python train.py --hidden_act="swiglu" --moe_layers=[0, 2, 4, 6, 8, 10] --routed_scale=1.0 --router_noise=0.3 --n_groups=8 --groups_per_token=4 --lr_router=0.0022 --norm="rmsnorm" --norm_eps=1e-05 --optimizer="muon_variant" --max_grad_norm=1.0
Below are experts of layer 8 (counted from 0) of a mixture-of-experts language model. Rows are named router (the router's row for the expert), gate (a neuron's input weights, with its number), up (a neuron's input weights, with its number), down (a neuron's output weights, with its number) and show model dimensions 0-159. Each number is 50 + 15 x the weight over its row's rms, rounded and kept within 0 to 99.
After each expert's rows: "mostly gets" lists some tokens that are sent to it at least half of the time; "comes before" lists some tokens at least twice as common just after its tokens as in all text. This comes from a sample of Wikipedia text that the model never trained on. Tokens count by the router's weight.

# expert 121
router:48 72 64 53 62 61 39 66 40 58 55 48 54 46 71 42 23 47 42 24 17 43 21 35 35 52 40 26 29 40 41 46 61 52 64 15 75 49 47 48 55 58 62 32 48 51 45 34 30 47 53 52 39 47 63 44 49 20 43 42 14 78 41 39 39 43 32 31 65 51 55 47 52 63 57 51 28 44 70 60 59 53 62 46 48 60 31 37 24 56 50 51 53 51 25 52 37 30 73 66 44 75 68 39 53 19 53 35 63 36 33 55 14 56 63 36 46 45 65 64 52 53 45 65 42 39 46 90 14 56 41 66 37 63 89 48 48 62 40 56 18 58 50 36 18 52 39 41 43 32 26 60 39 57 69 43 62 59 45 30
gate0:43 71 53 69 69 39 41 23 46 58 52 19 28 60 46 16 49 42 68 46 41 48 48 00 67 76 65 43 40 30 40 31 46 45 62 57 57 55 48 52 33 58 41 67 36 53 61 49 40 31 57 77 41 19 57 44 55 26 56 54 68 64 50 62 53 58 67 47 45 51 39 33 41 68 33 51 44 56 46 58 61 45 43 50 57 35 46 52 68 40 50 36 43 79 69 40 62 64 76 56 68 16 69 47 43 63 58 48 41 40 52 22 35 42 48 25 69 55 52 42 44 64 51 73 42 37 30 58 54 50 53 51 61 66 79 46 42 57 73 42 90 22 67 40 67 38 38 58 32 33 60 60 52 61 57 41 27 72 89 48
up0:36 26 57 49 79 39 61 53 45 44 51 51 49 42 59 51 40 68 33 66 65 42 52 55 60 39 48 29 69 51 51 66 49 71 57 32 24 39 35 50 68 28 26 47 68 72 73 63 53 43 65 52 44 32 19 12 46 69 45 54 13 68 37 52 45 29 33 37 69 65 46 35 47 61 26 51 53 32 52 51 56 59 44 29 57 53 78 63 54 48 44 39 50 39 30 09 54 55 46 49 74 71 64 37 57 58 81 49 62 40 46 50 36 65 80 70 18 61 34 59 70 49 40 61 48 43 59 57 69 48 44 43 62 51 39 27 45 28 72 62 31 62 74 71 77 29 43 69 59 47 64 38 27 65 52 63 25 60 39 53
down0:48 47 72 75 61 62 44 59 50 45 15 48 49 47 38 34 89 62 53 39 53 63 55 57 54 43 52 64 70 27 56 38 28 60 57 57 40 64 63 55 57 51 16 50 70 65 49 53 34 84 55 77 28 52 72 43 60 09 43 47 47 37 58 19 21 45 42 45 40 45 56 48 66 36 53 50 51 78 49 49 51 50 52 26 78 58 32 84 35 71 45 53 41 56 58 31 29 66 16 66 50 50 55 48 40 58 30 68 64 50 69 34 72 80 59 43 39 39 31 26 83 66 50 47 55 70 39 68 50 61 56 46 40 38 50 47 60 55 63 46 72 78 47 39 75 62 41 68 43 46 27 56 60 58 64 55 63 32 57 40
mostly gets: " Location", " Votes", " Apps", " Coordinates", " Turnout", " ±%"
comes before: " |", ":", ";", "|---|---|---|---|", "|", "|---|---|---|---|---|---|"

# expert 112
router:64 48 66 40 45 72 35 75 54 63 51 52 52 21 67 47 26 56 47 32 38 19 26 60 43 44 36 47 49 29 46 40 37 68 64 44 63 47 64 54 71 54 52 64 65 24 43 36 45 60 57 78 74 36 34 63 44 28 43 38 30 65 58 47 45 63 35 49 61 22 68 45 57 63 44 44 21 72 51 76 47 46 28 89 41 59 50 78 37 43 35 70 33 38 65 61 42 23 74 51 53 34 55 59 39 58 79 36 33 20 37 61 45 68 45 51 39 18 58 51 50 83 53 58 50 56 62 80 41 53 40 48 48 57 70 57 68 63 45 31 41 58 62 36 16 36 46 54 46 39 34 82 46 37 55 36 54 38 63 34
gate0:43 66 54 36 56 39 47 48 67 81 29 42 42 36 51 60 46 47 46 57 40 46 56 47 43 60 25 44 34 63 20 56 90 49 46 49 66 68 47 44 45 54 21 49 62 73 32 42 42 22 30 44 55 40 31 29 25 42 42 38 65 48 33 26 35 47 55 71 74 48 88 67 53 61 60 75 13 67 47 20 53 60 68 57 69 50 43 30 64 68 55 47 55 60 62 49 55 56 31 60 52 61 58 58 50 26 69 34 69 55 19 28 45 48 62 30 44 36 56 56 73 60 45 59 45 37 47 30 68 67 56 23 41 65 68 27 69 78 69 57 72 33 63 47 44 72 43 27 48 39 32 57 54 46 77 47 63 41 60 49
up0:62 57 39 21 56 53 58 31 63 29 48 46 58 61 42 34 44 52 45 59 46 36 48 76 30 31 48 52 87 97 36 61 52 70 36 61 43 53 58 59 66 40 63 31 77 46 42 43 65 77 76 49 41 43 38 99 57 31 69 35 40 44 47 55 53 27 41 52 48 57 55 51 49 31 65 41 30 36 39 65 52 44 50 29 24 49 59 48 37 07 56 68 34 41 47 44 63 51 63 43 42 51 54 65 50 45 31 37 36 60 43 66 48 47 36 43 59 38 30 45 67 43 39 47 43 82 63 74 15 32 56 62 61 27 39 55 58 71 48 57 45 64 36 38 65 53 60 67 87 58 24 60 33 71 41 51 50 55 63 55
down0:60 45 35 58 24 26 29 34 56 60 71 36 44 26 64 34 47 40 79 52 28 43 59 53 51 62 55 53 76 47 90 60 38 75 62 72 54 26 62 70 47 13 34 59 46 40 27 51 59 75 57 41 49 52 70 86 51 35 70 38 34 36 51 52 41 46 46 48 42 63 50 42 49 54 54 69 36 40 17 43 33 36 60 51 26 42 48 61 50 46 49 45 21 58 64 44 63 63 68 51 20 33 61 48 23 54 23 62 24 66 13 56 56 50 83 46 31 57 36 47 59 57 50 39 50 51 40 34 68 43 29 57 68 49 53 39 21 36 18 55 48 59 48 55 41 42 56 59 69 59 26 60 52 47 46 26 61 63 57 53
mostly gets: " there", " them", " him", " you", " himself", " others"
comes before: ".", ",", "'", " and", " to", " in"

# expert 94
router:83 35 60 47 67 68 34 56 47 48 31 47 88 46 50 56 39 79 43 33 36 48 55 37 06 70 70 58 41 36 40 44 64 65 65 34 27 32 45 68 80 70 46 48 44 52 68 39 46 40 47 63 53 20 36 78 70 23 42 49 35 51 52 52 54 39 66 75 47 38 82 21 42 61 61 67 26 50 55 56 49 26 46 59 41 47 64 35 28 58 13 59 44 65 60 75 50 27 40 53 48 33 58 40 41 50 86 59 46 23 34 57 41 65 60 74 48 34 36 46 54 72 51 56 51 61 62 61 30 58 38 67 48 95 63 53 57 58 44 47 38 42 68 49 32 50 53 39 38 52 50 44 51 58 64 38 57 37 45 43
gate0:73 61 59 49 53 49 26 49 29 36 55 68 51 67 45 43 68 46 46 26 15 52 64 53 52 49 78 54 40 63 40 49 34 62 70 75 41 40 89 74 60 73 48 52 67 51 37 58 34 67 58 49 45 18 51 47 31 01 46 44 73 68 27 22 56 61 61 43 44 47 65 45 13 47 39 56 75 64 49 31 55 37 42 56 62 58 48 45 52 57 37 27 70 51 56 48 35 41 32 33 36 55 48 59 63 59 44 60 60 46 42 47 42 69 58 19 35 42 46 64 42 67 64 48 54 39 53 16 52 77 58 31 52 73 54 02 47 60 28 59 54 48 59 53 59 52 58 46 52 55 36 73 73 29 36 65 56 52 70 44
up0:60 38 76 59 40 36 47 71 55 64 57 51 08 47 55 26 32 14 49 45 31 47 48 45 53 56 30 49 44 60 46 47 46 55 54 47 53 50 64 32 64 48 50 39 59 56 31 49 19 44 44 50 51 45 36 70 40 53 57 68 47 57 52 68 56 80 84 51 57 25 66 52 88 59 41 45 54 59 65 47 31 51 44 39 62 76 46 43 33 47 32 60 68 60 73 50 59 74 63 57 56 45 52 24 88 31 53 54 56 68 33 28 51 43 41 66 24 43 50 42 73 26 56 45 54 78 67 29 42 45 57 35 21 30 42 49 18 54 52 54 28 74 37 35 42 82 43 53 26 62 48 39 86 68 65 45 46 74 49 43
down0:44 66 58 46 69 39 42 78 57 33 57 52 54 25 57 48 21 65 41 47 68 27 46 60 60 32 49 50 61 64 52 35 70 46 56 70 54 57 53 54 52 44 26 31 44 65 43 55 74 16 67 83 63 68 53 45 49 38 61 72 63 73 57 50 49 67 62 15 49 42 42 51 62 43 41 46 64 61 51 33 59 70 51 72 70 66 55 39 47 78 29 47 62 57 77 40 56 38 34 65 51 40 23 44 35 34 16 44 62 61 46 43 54 59 41 66 53 51 78 65 42 79 20 62 55 58 40 25 53 33 56 39 66 53 55 52 37 53 59 68 39 67 47 44 40 39 37 77 37 40 27 24 55 49 50 16 65 75 70 87
mostly gets: "ș", " Europa", "borg", "ı", "ț", "adi"
comes before: " |", ",", " (", " /", "č", "k"

# expert 125
router:82 47 26 58 58 53 32 47 46 48 70 41 50 45 47 75 42 70 29 52 46 32 51 63 50 39 40 44 43 44 38 50 63 57 71 41 58 34 65 49 40 53 61 47 64 15 76 49 30 60 46 62 55 60 43 65 66 20 27 56 43 61 23 37 42 52 48 55 46 18 57 55 35 62 43 44 07 49 68 68 52 45 64 54 48 31 63 61 32 52 11 38 58 43 68 52 28 39 34 56 42 62 55 55 52 48 72 38 46 29 50 34 50 58 55 44 19 56 63 49 88 51 62 68 57 80 52 73 52 39 19 58 48 58 69 31 85 87 30 58 39 35 93 49 47 42 30 52 32 42 54 50 48 38 61 53 65 52 38 51
gate0:64 36 52 31 41 70 33 54 46 35 72 44 55 51 49 58 69 99 43 53 69 43 51 51 41 28 43 41 53 42 64 63 39 53 54 64 55 42 70 50 44 52 59 70 56 36 67 48 66 66 54 58 51 34 28 54 63 29 39 25 56 48 52 58 30 38 60 50 50 34 40 58 34 71 85 19 23 49 73 54 62 63 41 27 51 61 62 57 88 58 44 18 45 50 44 50 56 54 35 44 37 61 47 44 57 68 55 23 43 56 36 55 53 69 37 34 49 67 64 45 16 18 30 44 51 47 65 50 53 70 69 27 27 33 64 66 64 56 56 57 24 40 38 36 38 41 83 44 35 43 71 43 45 79 78 66 34 61 44 28
up0:59 61 38 68 53 37 55 44 48 69 38 60 65 53 55 49 46 48 82 20 59 59 46 79 51 55 46 60 40 29 27 32 27 15 60 48 45 68 52 54 86 51 55 70 59 49 48 45 44 26 24 51 38 63 48 46 41 76 34 61 62 68 57 43 50 35 87 68 50 74 47 73 58 44 35 47 63 30 42 61 38 75 56 63 42 45 56 34 37 48 26 57 52 46 36 69 47 68 37 41 27 27 36 61 25 25 41 41 49 98 42 29 49 50 60 51 47 39 28 51 44 49 52 66 37 48 49 51 57 26 29 70 68 44 67 17 49 53 33 76 65 45 71 32 66 60 44 69 72 51 52 65 51 23 43 39 64 52 63 33
down0:63 64 38 52 41 71 37 55 46 29 34 75 70 61 61 61 49 69 55 62 65 47 60 82 50 47 55 68 65 24 63 65 65 59 48 77 35 34 83 45 39 60 41 43 61 44 57 48 29 65 57 35 54 71 32 40 44 13 36 62 35 58 30 40 41 59 28 29 07 37 52 85 54 47 28 46 51 44 60 36 54 58 37 42 36 56 57 37 53 56 40 44 35 70 79 54 58 25 38 27 71 37 36 30 17 35 63 67 62 49 73 31 51 46 78 74 35 48 51 53 62 49 48 64 47 49 43 51 45 59 66 84 54 47 44 49 63 26 44 33 53 51 48 70 32 62 67 52 42 76 43 47 65 64 73 53 78 60 57 44
mostly gets: " member", " President", " father", " politician", " Minister", " coach"
comes before: " of", ",", " and", ".", " who", " in"

# expert 114
router:38 50 60 51 46 41 32 62 45 76 65 75 51 45 55 57 52 44 56 47 21 44 24 61 42 41 39 45 21 39 22 38 54 65 71 43 72 51 26 74 43 71 88 54 60 22 48 51 15 60 50 47 69 52 57 58 63 30 58 58 28 51 43 45 47 50 29 51 66 45 50 35 52 72 54 63 24 49 44 71 78 40 71 49 55 49 54 66 34 55 37 58 48 56 21 59 60 47 75 62 58 70 61 38 65 36 78 33 44 27 43 53 43 68 87 42 24 58 64 50 54 69 16 70 56 52 41 57 29 86 47 57 36 56 90 42 63 63 49 42 23 43 61 49 29 42 41 59 57 34 52 66 45 43 66 39 51 47 41 56
gate0:53 73 48 49 62 47 21 40 47 44 37 25 55 54 61 46 45 23 57 26 52 69 54 63 49 39 55 39 45 53 39 58 54 29 48 39 63 56 36 83 48 47 44 67 63 77 48 77 35 14 75 63 56 48 78 51 76 49 68 48 43 35 45 47 40 79 40 49 53 51 55 56 46 61 27 44 55 53 39 61 65 46 56 52 77 32 58 68 34 71 35 71 50 33 51 16 64 19 50 57 48 31 39 43 69 29 38 75 30 58 43 33 48 54 54 67 62 54 36 47 49 63 55 30 48 68 71 52 10 61 36 61 53 64 58 66 29 50 39 58 36 45 68 36 07 49 53 29 56 31 39 67 20 76 76 60 57 43 56 67
up0:41 41 57 64 60 66 69 50 49 66 41 45 49 54 37 52 74 40 28 50 58 12 79 41 55 23 41 36 39 61 56 62 38 73 41 49 46 64 31 38 46 79 61 46 32 44 38 56 62 52 41 45 55 68 53 49 20 48 43 76 47 76 61 44 18 36 39 48 76 71 49 66 88 26 50 54 50 72 43 17 44 63 30 20 50 32 33 46 49 37 69 28 51 43 61 59 39 71 51 35 38 68 42 49 51 77 54 72 70 64 55 69 46 34 33 43 44 54 39 61 32 64 49 51 12 30 58 38 49 20 58 46 72 51 39 42 79 18 55 45 57 60 59 33 67 49 45 58 61 48 69 61 71 67 45 52 67 50 46 31
down0:58 54 47 48 31 48 51 36 52 57 49 84 50 58 45 41 34 60 30 51 49 67 58 35 72 37 12 62 60 65 40 38 62 83 65 43 71 58 60 49 25 30 61 58 43 34 34 74 47 70 64 33 66 56 64 71 47 18 48 49 28 43 34 73 54 72 49 43 65 61 45 38 76 54 78 36 30 72 50 67 65 65 47 76 56 54 46 54 49 51 38 41 73 78 61 41 55 54 70 48 79 47 26 31 34 74 37 59 69 37 32 44 46 63 56 54 36 59 44 41 74 70 41 70 42 53 59 49 46 54 72 62 45 57 44 68 29 71 38 41 71 68 69 31 27 45 23 42 47 53 49 32 46 37 25 65 28 46 72 73
mostly gets: " Votes", " Candidate", " ±%", " Majority", " Turnout", " Pld"
comes before: " |", " medal", " hold", " votes", ":", " place"